Weights of a small mixture-of-experts language model, trained from scratch on English Wikipedia.
Size: 12 layers, width 128, vocabulary 4070.
Experts: 40 experts in each of 11 layers, 32 SwiGLU neurons an expert, a softmax router.
Training: a variant of SOAP for the experts, 642M tokens.
Below are experts of layer 6 (counted from 0) of a mixture-of-experts language model. Rows are named router (the router's row for the expert) and show model dimensions 0-127. Each number is 500 + 50 x the weight over its row's rms, rounded and kept within 0 to 999. Numbers have three digits each.
After each expert's rows: "mostly gets" lists some tokens that are sent to it at least half of the time; "comes before" lists some tokens at least twice as common just after its tokens as in all text. This comes from a sample of Wikipedia text that the model never trained on. Tokens count by the router's weight.

# expert 7
router:443565477493519507437492453498472506433480422393543492470468495442583468578591445436535557512561511544510587364587609590544480502536423570540418438545439575521575546456441478508557465492494528592558529381454497597511475520435539484507425481540439515479616528506504565497560464511477474485403526486496484493497488510537574537526470465532497460560522500536475502521477517539505559438482
mostly gets: "ina", " ESP", "ić", "\n   ", " Paul", " Racing"
comes before: " |", ",", " (", ")", "i", ";"

# expert 24
router:426531589481525535513457487507456545438478472447488550467544452471492452550526414449476462412580435510444461508534606577607466537407441500516562402508436466517557542488518486518486589526560406457408536484439426552559486477536511588543456453557553511520545480357401476453519466523437415497438509550459423444525481451517527606544493523528480551498537553526527499513508474475486527534547
mostly gets: " August", " season", " October", " December", " film", " 2006"
comes before: ",", ".", ")", "s", "–", " of"

# expert 36
router:512535476548524516464632540417513555474472471488517480441448524474468571443548468446510548542482485443423507473551616505412448529525539533480517514581492445500597458522530430618456536574598625566527561450509492485458452521505400535481451497529501414392572462485483527525480535467462484528490493453486460436500520538527563430526495509563437567494544413471468480511524607522442516437408
mostly gets: " and", " or", " &", " John", " William", " George"
comes before: "|", " |", "-", " (", " was", " B"

# expert 33
router:471488427512473456523425519514431476396448467490525567443414542573507499497465455536450550371390418519437477626540465565427577572521516557429462518486527440545522457477512503444507534469475555456512465466497509498423535417572489509524494526556557497462485529531567571497525530535495552486542616440499398470508503506600486501500509569456546556460472502447481635579518460470525531433526
mostly gets: " n", " N", " 0", " o", " ch", "%"
comes before: " |", " 0", " ", ";", " 1", "%"

# expert 4
router:501562542510472515508438456394571577451382518548589514524453454489512435601416531490579464479581573550477517415491528601496448447550521538552529538542446507552478574546496456512526455494404407443483559521536503540592550456507459496568458488483422418539539450454471494536519470555494494522470468447414502531512534551535465567473437519493516541503588543548482468467566521459531574397410
mostly gets: "ions", "ics", "ations", "ation", " album", " there"
comes before: " of", ",", ".", " and", " in", " ("

# expert 6
router:563444568583429411496475523515513447541470476554523457520454475430482489448502553592536470588487525506428515502597541436469540419502568444466520442481557486516496502496454576494527551490428476432574439463520565483446437422490592520485572571444422491556464505542421539447499426478516411406559564435472517527463523528595570485495532506423494441552480596512494446536495513508424435578552
mostly gets: " his", " has", " their", " that", " have", " this"
comes before: " the", " a", " to", " that", " be", " been"

# expert 12
router:466467506514501461490524559524467521512558453548448616461460447519498421581575494524463478460452541479423446518520479492459563557489430414400470525515475483554535564546555411496508536482544456514470494479507508409456526427592476530521493541540581523474498504462477573419580574594382527463478467496504476388444569393566516416479488583486559552490429517483486547503530534472544465582604
mostly gets: " 19", " 18", " 0", " 6", " 17", " 20"
comes before: " |", ".", "–", ";", "th", "2"

# expert 13
router:468479543500557614444511495532531514526558527527538508502470497553523450504421513456480497610583516510403476472531498489549552417465606477434647555435477511357537500497469590567439469511478339483458477522517489464508531492505549463519481545419441538490431517482440501568507480436498472455466477487529506502508495545610463521525521559479552492607467520549456437554488542489410512438421
mostly gets: "ated", "ized", " used", " won", " life", " found"
comes before: " to", " by", " in", "ed", " on", " of"

# expert 29
router:404517548477479544386508468456556518429456575478523475479492430455537494459465495457595552545450591518440526383527563554400399485535488469447527469571485570614553509486463487522537497485469523511567536511576502534551491598537526530515436600519452453503502491464463461460521570494570439480478465484546432476518455576451476533526470580504530390530563464568514463421564514552515508485385
mostly gets: "ians", "ler", "son", "han", "ford", "ya"
comes before: ",", " (", "'s", " was", " and", "i"

# expert 1
router:501429517544470572496527418455538571555629445483572535471544473509441466534441544539504485492560583377382491502516550503496558499467476505549554444486438564516441495586542484536535557540505472509467375428505510512574492459562499543482461531559469525490575461466513549483430515593487444441435490473432509493477572480480553525421421398488555475426577512508532391511525514442521491477591
mostly gets: " 6", " 5", " 10", " 19", " 7", " November"
comes before: ",", ".", "–", " to", "th", ")"

# expert 22
router:473495533413562518480526447434529402487529456534494554523483398524371414516550513518509539430399552524549493498503439517481520561437467595491501632571460533435434452475492475513461540458491569500489495538585411441426538540552563518554509429547520539603490548481486514520487532503489535463422542474458509478376502526550503589555501538466519603446426508498511514534533493387543489447511
mostly gets: " MPC", " JPL", "″", "′", "°", " km"
comes before: " |", ":", "|", "==", "′", "}"

# expert 26
router:578491538552565445482547521449588526561468502496497471577517476492483537445560500458459450535464519540500495455465521408430514464547594492511420500538578522494540502516508549533537480509455584505526474575473473461564531492374440493404475486435523606612530506526453552509477475406490563409419549485453504459471546469443500480464456423536520508529549406516487553440385372526434587534487
mostly gets: " to", " with", " for", " by", " at", " from"
comes before: " the", ":", " a", " his", " an", " its"

# expert 21
router:460492556559502487417477529491505550394498603484538589448443474492511540485561490542467470451536509517559524447514525504540545514615475528482427472508445533539514500539552493582556451526536525533524588445429620572447532496584539556515416396468417443414420533521525588492557544494557509509450413436417469537494520520446567504522438491402494501416503461518477508420497590503579498473519
mostly gets: "ai", " ", " National", " U", " British", " San"
comes before: " |", "o", ";", ")", "i", "ia"

# expert 11
router:512416409534469535515424457453487469542566432435515517472527525492535612505496503456541455468407478527493470485521515583492542462512489517486407465559490463358596498488571469503546539423508554417503506446474491476436603489467536461536409516558573539622565435513540500503440575512475472468519561461557421483490420500622470478513519532496562521491512439531408497558422428498487537511576
mostly gets: " are", " was", " were", " been", " is", " has"
comes before: "\n", " ", "|", " 0", " 1", " a"

# expert 28
router:411460426501533478511447498594473431472497521510455445508488510573412477476534512454533496398461457537539474553459499472550606554527444439553501514578481483513490442511499500431415568523469578573499420594600434451479525531466520409493597446489534512511542512536561494541503545562513516574532622443523509459482415565562534488493540515524493527460381494439551576590528412540511488454446
mostly gets: "°", "_{", ").", " pl", " $", " con"
comes before: "\n", " ", "0", " The", "1", "5"

# expert 5
router:351565457457516557588433586577534416493443488454526464559479519456458490488481461564455508468571507544556532493451509543515481544495479491460445514558493522532512571522585526505485432415505419505521482488492490502413537506468578415515554517460483494473481554591544570449574601459483525652506455465462503468567517518457464585517469457467525495503419484469543469566400370475540445532491
mostly gets: " Y", " ==", " re", " Z", " Ar", " MPC"
comes before: "\n", "==", "-", "The", "|", "==="

# expert 0
router:421537609540625512512413562533447494394536446439501572516459465476503456545465462392491454431532462530517502468509555570548527579518467483475577469543434551588530449540518523493562475483534456526460450490492430544499486561572476484543492451468540449467579484501430468477496447519408534499480519512507442411474581513457599627591502427555428575438462525485497523547446508427535476476485
mostly gets: " comp", " ex", " American", " al", " e", " 2006"
comes before: " |", "-", ")", "–", ":", "°"

# expert 20
router:512501554446580521518498484492546487464546472431534481529556486466515433588360450437497472505603491532415505532508468499589466554437384541575517413468526576433522491493435447491460414460549328534447488503434456538572531481475484568477513563477572539461567438399442495492472420508479525486443517524474473537458553473442523608480535486523511481530535536541576465499504555450538533459534
mostly gets: " University", " film", " final", " new", " cont", " organ"
comes before: ",", " of", ".", ")", " in", "s"